Weights of a small mixture-of-experts language model, trained from scratch on English Wikipedia: a variant of Muon for the experts, 375M tokens.
Below are experts of layer 6 (counted from 0) of a mixture-of-experts language model. Rows are named router (the router's row for the expert), gate (a neuron's input weights, with its number), up (a neuron's input weights, with its number) and show model dimensions 80-159. Each number is 128 + 24 x the weight over its row's rms, rounded and kept within 0 to 255. Numbers have three digits each.
Before each expert's rows: "mostly gets" lists some tokens that are sent to it at least half of the time. This comes from a sample of Wikipedia text that the model never trained on.

# expert 11
mostly gets: "),", ",", "\",", " which", "',", ")"
router:117137100143119112102135163126125168139096135129089158096123093114095097153175114153133126151113125108099123095095113107105093116136126136123104122128153135072111133084163076095143144144147142132146152113158114164181144138160124135123151140
gate26:121100162137114120167121140137080120133142094128134133111129153095115155083146097132102153120105126122126097125100130104106116136139136137089144121111105123132185107089140108121112151107097126143154146080091129111147166117087144103169116131
up26:136152139128158131089139106160141102134136124139064161136139147112137164137103095092137119126133124084153134107098138105172123149104137109116141133118148133115104116086155183134107139115133160148076148096179085118167106114060100126118144139
gate27:100125105144089148144146082123110159161084154131097156109122157123086139081131129165115081169132150121128135146108127132124101123123108139157104169107131144145103128159143119176128127121145103095134100114154165111138153159088167089150129148
up27:118185097148134088144145113151106130168096147129119180097090140105099127091125129088111094146144153129122102106115124111137132139122127117162077129137128139171142091169097129117141127147152098108142122130105125111080133126090142069114119134
gate28:111122096118115137118114096105147104176101152121143120123176123106103137116119103116112127125096161111140140150148120207121121148152144138117110109136157121118110135080124116119149136152113168100090068135137137101159128127105146097121079111
up28:144090100170133158112155114100107114173168162089140097126140145125095170129117129173127147116088145150116155124129106149135086137135162132125125080111166128088099096107110169103124129090126139103091107113136121078093133095124161139178142127
gate29:156165121091106132106125123139164173151149132142116146163117124120148094152114070137147067112142152117098133126143128136138070161108200118148104126165138142102133126129144113131139146128127075144121083119094153126124113138094128127186130157
up29:153146093112117131097129110155146169139166132145134086136147131149107117166127105128151090119133180152096093164146125125127161200109141142113119110151125108084135116143168085171156154120135133139146100103113079112109092124147113152103120144
gate30:100180095153120115135134138119085138168138155161111125136138133106166141144155122142149137129130143154099130156075103121131142110158140139114145080124089140143146076086090102091108116138130123190149125117145142114117155130109139079073145096
up30:167165142102125108128130135099168123132128084132128146131181121118104120141064145075112095126098110140172129115157150104119133092133100091093139118119135140131114132158114141112092155155109094116120113123135140104152095115155129124134158150
gate31:142129119155130125110120105119107166158124185141122142113170091155106113154185116150148130122163118136125107124099151135119149114112095125092084128127095143142114160114137163154124132142115144098113178167143155101121137117109113145113110123
up31:125118163117100138159110104081104171123143161132096132131124125103131116157145132148120101120145115113170127145088130140122124096139112088142119142144145100152101103109147166100151128158122142156079146146131105151112125091141137110113150101
gate32:110161105066142111129125146123134121142146107166103160093159137109190110110080125186123160116118146141150127151146172083112142121114120136094103098144139129125124081111116118115082116145116095100134142139148109107169128092179145142138097109
up32:137112190129115109103123132106125106143159120150115141159127131139140110152132104136158102104103093089147111132156203161127130120111112181172140134164137113144152120131179107092148151140122167121147119110108137139160140100100100120129112114
gate33:172121135137131130146154136133148117135130124132110150104116099102181114105163151129093097110105120139062136131135145122162103124159146088113117145207078133159127151082132128101152134114138103080132148118171116112118096104106105107165184130
up33:143169141115123110097136124101128132171157117129100151111111122122123139105122140121118109190134117119073086157097130144127121096151151094171103159130141129102141085148152113154123133122105141168145112131128102159117108129143098111162134140
gate34:139119116094145184131124103108132133100115110107108131055137128106107084210120121120144123125128144168126160117146101111105145183113132143080188135195099110143101127137152092137095132115127113167138133156147145156144130124150106100159139106
up34:126088154125124102148161109167129137110130150100143131139171144100116139127183101127158094092097157145140133090145143138130160154108137168069112146148099128127133122108133120101170143134154133204122161147133090127144147188138120086100131081
gate35:158147133150100124152105069131124126113133158122116143118154149112149122143155108163146112136155147129189118155134106127102087131148106106129166078110127147167136161137125180137119134176137114103118108109134111158125132155171108134073109194
up35:123125103128125083163172106137096108142160126158124170138118126133185119125184106165135145105132118149130132125143161152142084102109119133130135135107129110148131112109105119138110142149176140080149133120112127088194108158146128114125125181
gate36:132205099143132108098131128106156116151123151128132115111171118124101080134118141105110113082127159117150136096111128165125112140107096102122139145122110130136118106174162133131149127132115143140132106102131122160130104079093128142142117119
up36:103127140145114133135092067148101208131096113114121159145130067155162141153130129109128119114139130118113156113147145098096114142147144140139085185130076116108142137086129127141122111121141142091161117122151130133147158092133128098117142129
gate37:116138118118107124124110134118123097156154118142104166120148139159099153130142136116155104124160112170104101122112099141149142120145162119147097123138167113098155123126117127171096103113129139178133167131108134106126136128146139107114166130
up37:143118110154129119118131130144127099124160090091153155166163150099124107116092155119178090139157172154104158121131087138152162100153106094140116098095128123070131152143123126170083148156117125127127165146134092174122099136120086154148141137
gate38:187172105113140098123161115115151123132132139112104123147164164114105115132210124130095139140159191068170067119145105107145124118099143108154095136144115126111119126085155160106119110136146157089104121098154088140140107130112116106143123122
up38:132125162149134158150131151087163133157076096099130101079120130106122089091101124131104139136130132102108130089096114178131120133132132173120128147146157097118135109123107129114114165156124138140137104135108125147152135099133114068097135119
gate39:101162117148138095113088122140141157120138161138117143131155112119149126106159065147129140109142130082161111151094121163112138131163076169129129104115106173131132110110110108109112134119139111094101136106122109138129118147100139098129091181
up39:092142120108121117171157155115096163156174082122089124169145125091126153126140131162160163146127182132131131117103141144149131143154143193137143107088138127127089128115131106134144134143138112130116135128161122102165104146107168113134125140
gate40:135123143116114130073124128152136145157152144151142151115128164145095100173140136126155119141104128092124134118122111098140150134151119129149142163169161106098108126114107103113086132173135126142160110094154109157125147140136129099079093123
up40:116128094136128109128125114137114158130177143134123118145070157153109126121125067111125134130101096164096118149096183123101119105133103128110159111091152145124129108124117130167157130103112110142113106116070142148142176116132116190173158091
gate41:132092132127106147090132109102121146165140130134112094147145155077127113148147117147126095143100129138162169150119146139152164116164157091090129157115148115101151147132085120096158130113099113125120149190094118134098136124123146079134143107
up41:157163156121132149175140117135139090102091131146128109167077129127119078153108204121132102124098135065098132105128160151114126134134090133157169145146158149143082174107129119134110113171153188127169145133146127100121155130090090131116139158
gate42:131151112127112124132124117114109130112115137142138138158099144166101163186197161099115109139141097155176146129134119131110105129076182148136137127148133136118137149108168121119109138154145176071165147109079146075169151159123125173109156145
up42:118137130102123123141139167149103120126137102106163155096149120101108090125143099157109102122127101085115166157113103115124159171136100139090061163143120109132139129094086153085119141098122117154103124101184100138093151088128117105108138109
gate43:153163109122155136095079153075144136098074133123151065167155118173116127154112134161127122095120123115112138129118109134140144119133127080122141152122167117127137123095132108066150144090145130101101096138168133133132130126129142133120158076
up43:163133122123140134078145148128138158119102125133156101137156138121122106100154145105149152167134111130142119155130105108114118073105096120132110126080145117123091140125132096141167133074158151095198135136128111141136116150136116130116146108
gate44:123110100100104100136135134124126170140154147139114123114103080121104167120122109122152141150124122150133138122101160089105120153125110103084127087145153164095136099120126153125129119071168131091131118126147092155156129091152092102130137098
up44:157147161109120105149160135107128125161133147156153138130126128118114129101128112163123147154122074136152183145138175063124114140099103150113127128152161159137169119092111096082110110112170109126139114109114079137157114133164122142150098119
gate45:121139078135116143121113116109105113123122131189115142108156151141130101096133115108125159162115134155130082162110121166155138130133166094079134147119131101120144115149124094106116175093118129090147087124130112158130169105092115138088144126
up45:181132131127130127137116124146096133131108105143171125133157126163144110096127093132101150141097099155122105117097147168155112106163120149154100079121105125110092095130175111125078140082158101154135173147169111121115157116150081151120150146
gate46:095103135168121173143107125109122106107156116113080139165099166139168095167098148140161148106107101120116098115135147116171116115174143170147161132163099141132108101119144143132129177159125121151138141158095117127169106091132104140120117117
up46:177120126114122095128154108153143131111083126125194149120145137112088154100158132098105123150142110111119129114080101147101163139145137061081088115132124108101137156129137170129123125091118113128110142118140155160108184141114138093131137122
gate47:147101139110133114133120139111117130127103118162086113124141153119154106154119130106145132119116092105121125138180152100140129118121150141149166143166103099152104085108166098117143120184140144151119131110145129109182077103114105122122108123
up47:137123139124097120138102140130092170134143092142085149128122188123141121117119151129111131142059131105139131161145158101133154175113124114136115102128087108100090085105099089132145145217110111148100152131141110141146108098168119154134150127
gate48:119093133141133159132109095144120096150145122128093136130156145146152100151103086140162146151128147150107124167151095146097104139152106128092141163149087143134116127197167154139126114172135125126139138132119126184127108098168101106151161121
up48:128102132119133166086126103125129130133132105127113104146127120129111082106098117113164101142145114123168140154162082109107131131126162206120162156112103134116144130129128161115133120178131139109149099115127137127135103078132123166129151096
gate49:074118121100121134128141148166098129143147118163147134193129122110142129142105107167100142144136158126111124117155083152161127129143118149143145122142105095093161166147106111135128111096126111136154156156126135049097090136119129164087083129
up49:125121077121120087119104128118117088126133168130168114122145146126104120118089144165068150119163129106148128110151150161128166114112113138133171087096126125094116156163178111141135128087105127150133115134148117107133113113140114126129123114
gate50:135166168150135126110147134149127162113121147102179154140133128153116138158112131162119145141143091034109109148149136127102110140079126104138136088074163098142113160126137114139103118113156139131148086150148100144127139117146143135133098137
up50:147110134119138094113118122104081176093135128170145164079144125129125131113095124157122168121141089139079159119138120107136133118134129122082124097086182164124129165096153140125132126125134130131112100126161117126079126143111109128150109115
gate51:116146081114139049136167130198120120088124121131159127135097144123108105107154139135128096127118128132136127084130106128155143137139118158131149094072114142120114161098122114133092142092137089138138115094120114124128111130115079104150083114
up51:142153076137138132152078142162122166128105064098177110138154121116108148098102106112097124126162130141148112095126129103129135103143097129146136143125160119144172128107125112118128123084143120154115167123136155122155133115085084103115099145
gate52:079123118150140160130144113104130127152164137136114154139130148113140105098168132154108109144138132134108101117121153168135181119131134145095156102163137148145122151133132087111128165168144104112132138092160094139142157134159120104168087145
up52:156100124106109092112120141145128099136090140144150133126066111107125133105106134114167108093129103185149133112136114104140116141097132120120119109094130138163139142137106133114102101099117122113121172140164089056120137118111140138115163142

# expert 1
mostly gets: " made", " against", " used", " won", " began", " took"
router:096178099135128082125130149105091138140125118114089168125145116150124119120184112144139167148138148109146170125130133145093134050173118143134133103155110135144158105113131130126116091136115115141123138103139113156134129121133130091125143124
gate0:062167124139128138129110089104120147106124177142088109148132048133078175129163116121143154135129103093141118150121147163135143107124123136115135111106129164157110133143102096112121092127126160158132138121117125107169122138161141117156172154
up0:110184124124144103117127124071158097159164117136108077129138057107120132127173139074149134121093127142139110146118158130099135108103114151144151129131108184151115144150111137135144144186139172162122134117155154130179115120145135151127133143
gate1:114154099137122111108126137091123138124123133139149173115177118129151149126139124126113132162146155056121120118118111116156132104108096133164101085107141111124134154127102117139144065108138139077133141134192132155124126136168115175145134138
up1:129099162131133136131108092116123107131127078164126135152152110116186166130147134153139136143157099118146146133100150112125146143093151140120141090116141117099150164125101117099097125124175124104132147122133134085125157140159149142181176124
gate2:133135112126090168080191123128135110093150135145116125119116161154099141170116107138129122140095156148150115136143166098131135108114135168106153086116131092116137096133151090117142122135149163126140155107151111124168156163142093119113115158
up2:161138101140114151121128137147095115134174120132110157117111176104147134152160046092101100142120167156161172159137158151167115134090141191173172102126106150101113120141136124113136145155161148130138145155156153095149135166124138106122089111
gate3:107145165106108122121080114153126164146092134131132176120108165151141161127124118119106123108138147134115142121164153116108154142101155150096138119122078167115120140135141148101113104168133107151128118140144147104105139135164162100122152081
up3:125136153109173107132123116122149160121123100127121114155114138133129140113139156127062125122117111165106103131169106112153147174095147104152125153131103155133087142121129138116119084113125107157140111146159161170113132115097185120110145099
gate4:131102141119132115146129127167090123128122138087132106136178091101178130174097102146116170133120142130069129141160110105117103103121137140124126103156130105111089136113148089121113106129127141101102129129137154083107111125151143107124089120
up4:154135136121130099119096117093137102109156128105142153122156131157153142155153142133130133162144116114117086144122138131156138133106101153118135125110130097075093113148174138125149105130125153154126128145136144132158157091157087134131147097
gate5:104062145101114169108132128138104114149120144096117169102118120147127143189096115153097117117138137174132134126106110116145058119153048124125111136177125164110118120118118123122136137117120131124133160144139143120122123119143095063144151137
up5:115094147102113084123151103123101123118150134100123122101104118114131101141136135185138114129136148147118101125159122122100078079128087083115117120171147164131099106130112156085117136134085098112158139166136118144126099159122115121106137128
gate6:126110130074147096114116094170116126100145143126130163126108192103107146134107094154127130140104110143138132111114119126092165118122117129086137155074182136142124125133136157145130131136121140167135123104135143136113158111096148136130119166
up6:106093147100090128119102121131095184157123123146116137121148128117127115184141114155128099149169140121089148136173185164099106111145072115131128114131104132144085107112118102163105105116127158116137135098126119114099118138113142096105124139
gate7:149111083107148170120083123092122131140156157136132098101127115129132102156134106107109120102115113147147143137145124134130100107118147106136113150093139124108137090091172158080165120141163068132077111118162124104146116142107168147161132136
up7:160125144114137136166118100115099145142101130128151113104116145171094114171134111127128116128150130133157179086136136107128118086140135110121170136121131101102153106122126142140125101154123131134073106165114130093128132145136128153138132138
gate8:070146115106126174153107144109104132127153125145145137104124125165134156067153114123154140143169124116121128123142156158143126140106116136170123107126160056140125086131183106109108151112109092142175135128132096122109156100111175080114125110
up8:132137146090158150175092129097108147106141137193142118119124130129087150127145145155143107156189153127114150104108177144155159129160144118148134117111179125131092119124165133162143134137094093140139144135170137105150133139151122115131109128
gate9:137139119160140139129108098108116124142124134135118122138111136118120172157147131126097123146127146103121106098199102145132117146129120135118135117113115121062123138108095093131166078153145125154140187111123109117121082143162154108135163132
up9:179151138110155091181132111122155142079137097109166116128102107135159119115150138101101078125156104111120154133086113094138113119148116107180137113160105131139125098121150167125152116162095130183122117119133120173153152135144118164165138142
gate10:174138130145123112100122133125131093143123105099081089096110111142158125118138165112128120151134151107140104138116085148113121077107154166106130112121160166116117125123099122130135123082114118156188108067128128083171096134140145121124122106
up10:104125126132122164110094079127112112121167141106116145150151131130150137132168156111121123119159126158128123148124125124144109171117114145104136141142112097135116122118104096098123110113126134102082138112151144170077165148126153123148127136
gate11:176126134134107107149142168136113106126163131091103136110123120089126137153142133128090115095133175174088066137143168151143136099142143107143164074106114073128148096109173116110128126115122151134054111142192155116145164135104097120128135134
up11:113146140143104081119164148151121107146130111096177110158125075090138103111157135091113097162131161176146105100120158117145125103118134116146135127098106118151135095079142122093151122124115152126117098154161112110114174123107128160119122110
gate12:116125166104078103156138153119130141096107109115146181121140110118125152139135142110149156115113090092113145134074136077129105086106164099101113123159154142149126119124126116103136118136203141109146147106129108177088114150158108122094101162
up12:129109102152158155124117103128129129109098125186111158112130146197140171116125157131163122129170140173129168112127129131125139143167125127152099100155115105128166123079119172140122083154085150163101153101130130131174134137156137105142128111
gate13:118151193129138082158122109143143098093139081146093107108167115141112141121161139111093148153102128096085133107157133109136108126104165127139092141125160154094182113130161140126128138161129104139082136178109122166124099070092113133129125135
up13:121155103123127074087148133152133119122126152106118120117131111081126080108104151116097112125142162092147101094139123103094114183160155104108127152146136089105157137143126093131103130134138134136129092126176101078131136117139117139100125132
gate14:158139101115156121169100071150113119124168123162140095158136103144090169119086140115116122106160111149125119149158132107106126112115143148094087113132136117139146165129129130115128166094125145121103134149115134078139086158149100133126126103
up14:136134123095105109092156086102121136143113121151094116140165129164144198104119154151096089099106151148140125122186115107181120112117127098117121158163131093138145100181117122139142121163121125159126122184113095121135129116121154156158141153
gate15:119155158150102129127144155153127149142133127132116132135152126170158162177113145159142140078160166100183110104105125138123068080083151103107120117140142124139146125064159140169162124140140119117132101147133150135118166091119149113131113171
up15:133130130129102135109119163140126131153141113124125192166133123149138188172108152132163101056165141145178094114105113101143138133113139092105149128148125138144137131084168147155128164119156115137135120151142129123123149080132143130124152147
gate16:142136153085119080137117183156160124093098131175104124132123144120186156103143116115101121138165144155110105131152134112135131099101141124120137121124118119091121145107160092151168144146138174143095163134163163159122086120136100134161114118
up16:143177121128086106140142107105162142135111156183098156144123093166135150107132119122145135164135133126169088109145152135097104138113153114113151155133133124094108074115089151143162136125123113113116106150171097137130150122112142132104131134
gate17:145167131149109136117119097146110130078136108148115138150168095118143147145145118105111095148117115124120139079169104134150128120121129109132079114121120151123137081163135154135148084179082105147095092143126103106123145113125160126104149138
up17:090122110115121099166100118104127107132100141134106151154131124104178136145158108152131102132158142128132130129124110150146151120121111122165108106135097150187129112099145121129119180101114096121104126183108108136148094132146105176124115164
gate18:137178161145173143123098092107155127079188145114154120143145124142125132118148119104169146152097120104137086110076147100149158110152146087116086114092128126119135110140147122145137133164097127163083142116126109096105090125090103086154134133
up18:140181132126158136147119093142150162131197146143180161151136113124086160100177098127198119146135152115144101114122106095089130130120115116135100099094130098065127129138104119111120113151136105129099160113133129114122089126131156124153126083
gate19:162142119169139159082146103105101143164106117107110150131102171137092144171141124125104136086151162114123106101155127143084092128117148150116118118067095147108126113103154120114091133108158149150117161156141130125086105137110118140108105131
up19:143141115081116101133094106104141155114130162165146180149141093133168130121140090176135125157154137121141165128124154121143097101155120114155119116125155088141137139153110135150145150130088128145111061111128149134155162122094115141100138084
gate20:090189096093133121113161148118130121142123124166090138134116109120100179113146183171136134092132144129156151160130149125103152107163118121147099128105090126156120130143131121140109121141117133149143129095128142089115121125107144130113154117
up20:119168102112181148142119142131099116119095144146132099150149190120122129116183155091132123134124142135142161124125102154170166134144098148112144139150112113112095133081107132085168141191078112140140138123135135149163104136109154147110143108
gate21:077161120141119101083117122127153101150147122117124129129123126142145101132125083098126096149116124118152130160111158126136091085134136136126144047138140175121148147155103080133173127108144151156183172132118113135103143160119112125159115106
up21:123174085134102155089067142166146137159117127111139110105124145114151133116111103137103127114117173144148131136136164149133135111122102127124108125121143139125153170181093120124136139110117147139158142135160103121111114123135091121112149162
gate22:131153125098121120149127152119110129152125132110099114112111148087122131147136139125120134114115133166129140157140076121180172150148150120118141175119091108163122147132111188105079149095145109119152120129161126109151098145112120107161132128
up22:107097148141109112117101091113135149143089107167169139137129180149113121112145168174150119123124156129140135137132152100094106103171106074136118115136103140105126102079145124141162127156142140158117113130104131146153161115136160145094163164
gate23:105122145160117127140123121139138128123120136117140137139142169135098142124119184125137157166075139141091121119100132137129174143136159156143140108101130120138136059166151080131109090132057142173085118130119085109144107136095105140094142170
up23:129110168087127112177104105115066113073097091105142131161115108113159151132117164146144112111158139146134119124123133144093129105108186113121134146141140150111092130124157126121128136136101119113088094153147095164178129137109120170115123140
gate24:118098123137145122146136111114102135137154107123120166105148142109166144176121105101130118094159163167138171126141128100130137137103156130147154150108133123152117136150107124137136118138094126086135159108155106125140208111187114122147147099
up24:077139135125124122144136128103118111147161119139124113152138187114137148110119131083092071112123110135130142130150099115125109103138125106133148120089092119149123123133172148116129116145104118145076130130098127140122091190124138126094117073
gate25:112084148084112144134094154126126118123119151116122149140128159133129167146121111167131155115131169101160114137170091131104151107114080153151145209095126118141126164145120137121133105134149114163113135147081112082132140135100093130079126147
up25:178123127090118105102092115093173105155108119171116160145147128207123176129151119172109147110153131112122121122154157135144158121118138154125111165086124097142146102129113132127134086129108115119150122145122126126138117117149116144167091157
gate26:126167108143111126138095136120138145092172171183119106127098088128134145120114099125131134208089151146114139155130122121136174123121160091226108161129161123148116128133107126147091118144148126160116158122121162126151096140100117141128107095
up26:204118134096148128134148135143093084091097157160132128154124129148116137140126095139145121173125130100113157110151137139133071152134144101144109139174146112127120128151146151135081110144104149159146122102084116126151091134139136149134161133

# expert 0
mostly gets: " ±%", " &", " vocals", " or", " Royal", " SCO"
router:114161103123151085113102144139110111101095145119083140138134113142110133141141130117155116195139141128119151108122149144152113098151096089172158103148121137102169138131116139127134161104154118167127154096137135137126140141147118123111165153
gate0:097098105140111135134078166132142085124175115172106169124148107109105133122103147115122122148139104119130118078154151119122087102113128067108149152144122123132147109103103101138121148092111094124152142112117137099126133104140138066118131141
up0:123131099096150109150102136113115107145124114121119141100104091118136151091162056097094135141129092104070117137117131124115212167097142168138102158120136163128130123114124131122133160121135162135082160137140116131098094094123120102156107112
gate1:120158134124155110089150131150108144150126115147109132097128106141174110108136135156143119174139139139141118190157139160146111094150120118154124090120159171125131079155159149124085156147134148147102122109119151114107159103139128158104139126
up1:136122128186154122145121157112147143138129084126176144099124095098163114079163109115165135125149102162135148147142118122105105116141130129174122124126146111117121142129154131133127115101124114109166090143101081111083133139128131125117083075
gate2:155162151144150150129122165105112138107097101118142145128134159136127112093128108163130121107155118109134102103111098137142092093138181120153119109156119140099119128087097151159137085139120145142132125140062092136162126130151127141116156183
up2:139097094100122113109122153154086154111084114108167131170110147159139130145165124088128150115152130140153138144118136122162100095147134148106129090109108155102126104127098123114146129114121138132082140115112164103143114112164146167095182131
gate3:131161104128114134108158156162117113134144113113119110155089126158102106134163153132164138107130119127154128150146116102120100111123133098163145129136157160149128131125101134165107152144125117162161136138110118139111151152131181120134163127
up3:125128112158155082144130086139116129048113149120100133106162131082157127126103099106128113157133138137094126124130142137094119133141134162105137106153110095120134103135156144127157126144100140090073142132176155131127080111145101131140126107
gate4:127126100155139132117141125138124135130119187116131167132161155153127112165122128123129122201123110123119133130097150141141106099098157116138132097146098121157147107169134114128155113137140140132128127126127153149130142109137102115102173124
up4:103104131136059081122140122127110123114103153128122099113135185100114122137157160131176146117173130124073161174115110102119145141084136170123113164107124122151093117137119092155136115174150134116133126092159135122139159136133103150121089114
gate5:142157179128101119150140115150100115121131161150101124106172120165125096101103124141133166130123130110142147124145111105161137115101152092144081089137147150116084138109126138103138120161124114137124134114154117138100147117133113121174169118
up5:161138109152098113113143127144102130154138156143124109145161136155134106129151128143126108165130139136129128163157127122075133146178094114108171160096100094144146155148133125103100140109148115166137114151116196121114160133136122103140106136
gate6:135140153157111113134105205104144178135139146108163136110155109123147075128101115150113187175113131084138109142150135118133106114137113153165112106125129164157133133117135117115110089101124091125130133143122185114119124106070120069126116145
up6:173088152115136115163141054150088136128122104141136153142168133103107174115136110147136128107113114151115148143126132154147184134112173137120156180150120135105140129129100158144175168113144139124139104102129101126128111161172105134144167152
gate7:110129130103109104152138138162179153124158152097079149117118109124091135171155109105107150160132107141116122160146131152151121090122134164145154124084151136146104103144124103108125130126133099169126118124139107120140154077132170088091104145
up7:132130113055103117135157133145130151128088155099120172120145147124131129174102124102178156152094104131138137149157136085145175164117120112118158132103116056102120161127105150107119164149118131158140115119130159125101154155141105118123128152
gate8:152168114155129130083102117134141110091097166099171154133120137142119089116113147116093172161176118145144157146141158144118117113177105102099139074125117158104094127142109099139129094122136142144118146138173140135158094129113137129123123152
up8:127123135143081156130102097121110113099153137108084122156127105089127136126122135133071081162133174132153109145145141130154132138114084123101164128094141134148172124092117106130138137126105138101160124115155178102121133101102125146127127109
gate9:090124101147121120094122103172153066120153143125117151159120126144118149147113180125127131148121156117163138127093123138136138110132111101104181123152167090125138121164169172089113151162131103128100121137096143120137128153142117086113111125
up9:145087157135149148156138148145116178154116122153091111083077119162149127105084133120129124102147148129122154112173157138114149152118131107142120072117095132144099120152117103145102147085157127125141130138173135155156121119114142081152155148
gate10:162108114161114145096148134103128138134140096108105120103134125110107141183134144116121111150141177148127080148151160133143131123158110136169145122114142175100184126188154116132134138079123131077097125172157116105146141190130107152130146110
up10:137132142071083135121141158148143163122117123145126084091120140132143159080129161122155162139115113089094165117146119110141143129110151130148141202118125127119140139100080158148147092129100112154145149104125122156099096097124144123115131145
gate11:166113111134139142132063112133115121095150096144120117143105131183184122144142133142121133143135091131138109133146124111137135130111106114147141141143190136138139156146086104101114118171139134153201147156140095147115128092169130128110130114
up11:090117106137167110128176144129123111132135157148124125119108130139122112139082160122134150112083148111177127089121120153139187080106134105108124126109139129144114114129140147119093087136158113158129128080125136097163137151144096119085121148
gate12:135118085157126135107141134120155163114103146086100118137108134104159136087136119110149138137113112120106086195150125154098108153138099106102161085101139145133139146130144149160141137125171143107108143131134138124128135084179097102130129131
up12:126148123125158144108159106109197149179117148143150143141134120075122089114118158084135104137151110138145105100112126097130105145068131125102136126117123116107142122142156126106123163114114122132157152094145101130111105132126067158179120138
gate13:121131158154135117131134120123123091137099119109171139147104149081136094106114164129120111143122153134130138107112136162194147112143109097112155111139159149138160094143139169110114105134118135093115131122120124108124136150156152140157110108
up13:140169145059145075095176114148130088124199131151113152110121105137153141183160102123141131107136138139157137148120100070099167120114121141119166116118110127119139148134115108169099123129133119157109137086137138134139119117121137128105126086
gate14:139174098125098142141119113145104097080141125121129117178145134120160151090128110085141123145123109140112101104142102109113104110162150167094171195116145116089125137132119141128129142093150128121116188155132156153087142157138159091119127079
up14:128109125122132134138161107134123099053117151128141123133133128091126105142119113145141122173109103146134112109132097140083112160107139138118079179148107129106069118136104169104119137136119137151150142103132150123105168128141130115113132132
gate15:139153087119123149123112142128169142136159149134176128083103133118149097115149109123177105194132156107135112112147093184115134128155116148133134106167100112151125145116152120137156120117126128136170149081079151146138128141136122096140128121
up15:142092153101113086162147170142125148143111148155134147144167120122118122150123161161123120139116130136086150135095127130140170087077118127102103174046177155115143159131131153124110070117133158154110169153161138141125132169110110154123110123
gate16:109134130085131145173147110176124131158088084110120107138168150139061116142138094155125090101099099139140129083104133139137087112117095084135125118079112141097146112117153097146111105136137092105124144119128138141155146120113138144131128099
up16:138151154134143096125127130134087134126130095113102108096130142108148141143138121171116171087126134133103135138119100126132138112179135173104152112112117144090140139134131106189139181107132113128163147127141076106145134090135112112125162103
gate17:099170102161127158112120137144137124082137119106127084160126152150087130111094126134133151145165094131139109123147169142104149140154144134145129091109100081111120128096080129130108079159108096107155073117125151155101153086135130134106119172
up17:124147124123162183107122123122124154120097128134149093138132102077089131089090135143153116163108137129111137140172141110126077151120153093121150130137117085131141136128142165118132082100111127141114081164117140151143088163054154137112112135
gate18:153151106161068144136118158117090116101140127151133112120176107131144189111154097184117101179115137135147103113125127116127104126181126169152131145130148152116140113115160180125122140145117101092150139125113149164132097089100081107129100142
up18:091161164140137124068142112130158137133082175095129113131075180111161086116141143102153124137112126097090115117137150119110131173128082124104159095117124170156123145121112068134090164115132156147093148166116128110125111154157132128163132107
gate19:120127162157102149128102144122114126148130147103151128118116116178124143132167120152157150108120132165139139136144098118108207125086133120087159124140154127137132105129087096109145162129180139135150145079177110161118095095137198123106160103
up19:122131102108132135149157170112087091162126137116123142115089125134123098143124163137149118122098118097139169177159127122094120149163104153123137073168163143178141149132132134139178163166113108169150123134065092132124094123096123165094137148
gate20:085162109114112107121102140108140139092123139161135140106101144113163153143124108121116129173176134096097117139127167146119136090167105124136091164118117135127131186119138153138153146155124142155091156142165161119102161111129078153119100164
up20:142106116190107132116175120127135166172158134116153132093165120114114154141104157156141121094126127101069129128140115133148130136099131160089126093129097164142157113136106098090125132081098140143159104135155122150182142156136156118142104082
gate21:132132148125123141117117161138137154118153115116140185154146158102140106178136092129132132172145130111173106141166108136129126116131121141085092159120145187122137134161076155127193127146149147140127126106121128178143138141090136120115101114
up21:171136140094129175111161126152066104137116160129121130131153127149101128116119128152130165102126138138142102130156131100136120109118123117095127102144130167134140165113121089142129121101144115095119140137160109108156182133100125133137152096
gate22:130178130102132126109152099153146141100134156128147135106120133080125108123131138147165217112114119081124138137102116115144132119109069110110160150119105119115132163114130135145100116080116121156135107149159170132149162130162139146129095112
up22:131137146126089091117137096118131111144133145104174133096147105122127130123099121102129152145108117116128132080109129098151089150129109149144118125123103107095134161088144072084145107110083149168132146109097095125130195176148085145150125096
gate23:128120092130100144180115109147130115130121105157143127175152084181136117117175100115104161160160102129102160144140089123103120109146140108115093103094147117087147098149125102147152153152138107146123133129135158136111117152130160102129140126
up23:170139172122144108146183163112102169149124104102118095163114120120129128172109132119116121103121146154144135119128145145138144093089100110100100175093144099128107131129105138143066109151118173110082106115096150073128172125134134135088122110
gate24:088101115113118089121128169134087153191105158145130143142129141107150125159160109107144102118116100144085147095104111100088122101149125142156119106115085160118109138104137131175141117133118142127122120122152103068160133085116125120116123142
up24:118141144154107088137159167082125145141112112109147100128127142122136146087147098146138110077145080147081142139178105096104121137157158183121144121109149099177106148092129156130129130123119112150122142141166121097138153153095119133155135097
gate25:150100123086054152131154138127163086119150130148134133173167097119161129133108120131136114137132163099124149123134118101141125098153108132145128095164140112109147162133178130107152153123126157173155103104143163149132127145123133135115118151
up25:117128141129160075136112085110124148123132106140098121160142155145148108111161145132136159152159122131122135124110126140103139130139140125125054164111107116106124117111095173140109150127143147083137121166130098140145165111144145138130140137
gate26:079123119175112134123159149159114141120108067103125114090146168111114117117134156153177130106119157115109135164039103161121138120146107069130179101084145108157120124096142094108105132136105136126155131109113130127135072142123141096126107106
up26:144111186090106141181134106110122130130154135112111152100125110116089127140166091130095139174129127136156158134150124148111141116144145156145137134147126163104147129154125164148107134171095136127123144123112125136146148074130138170124095155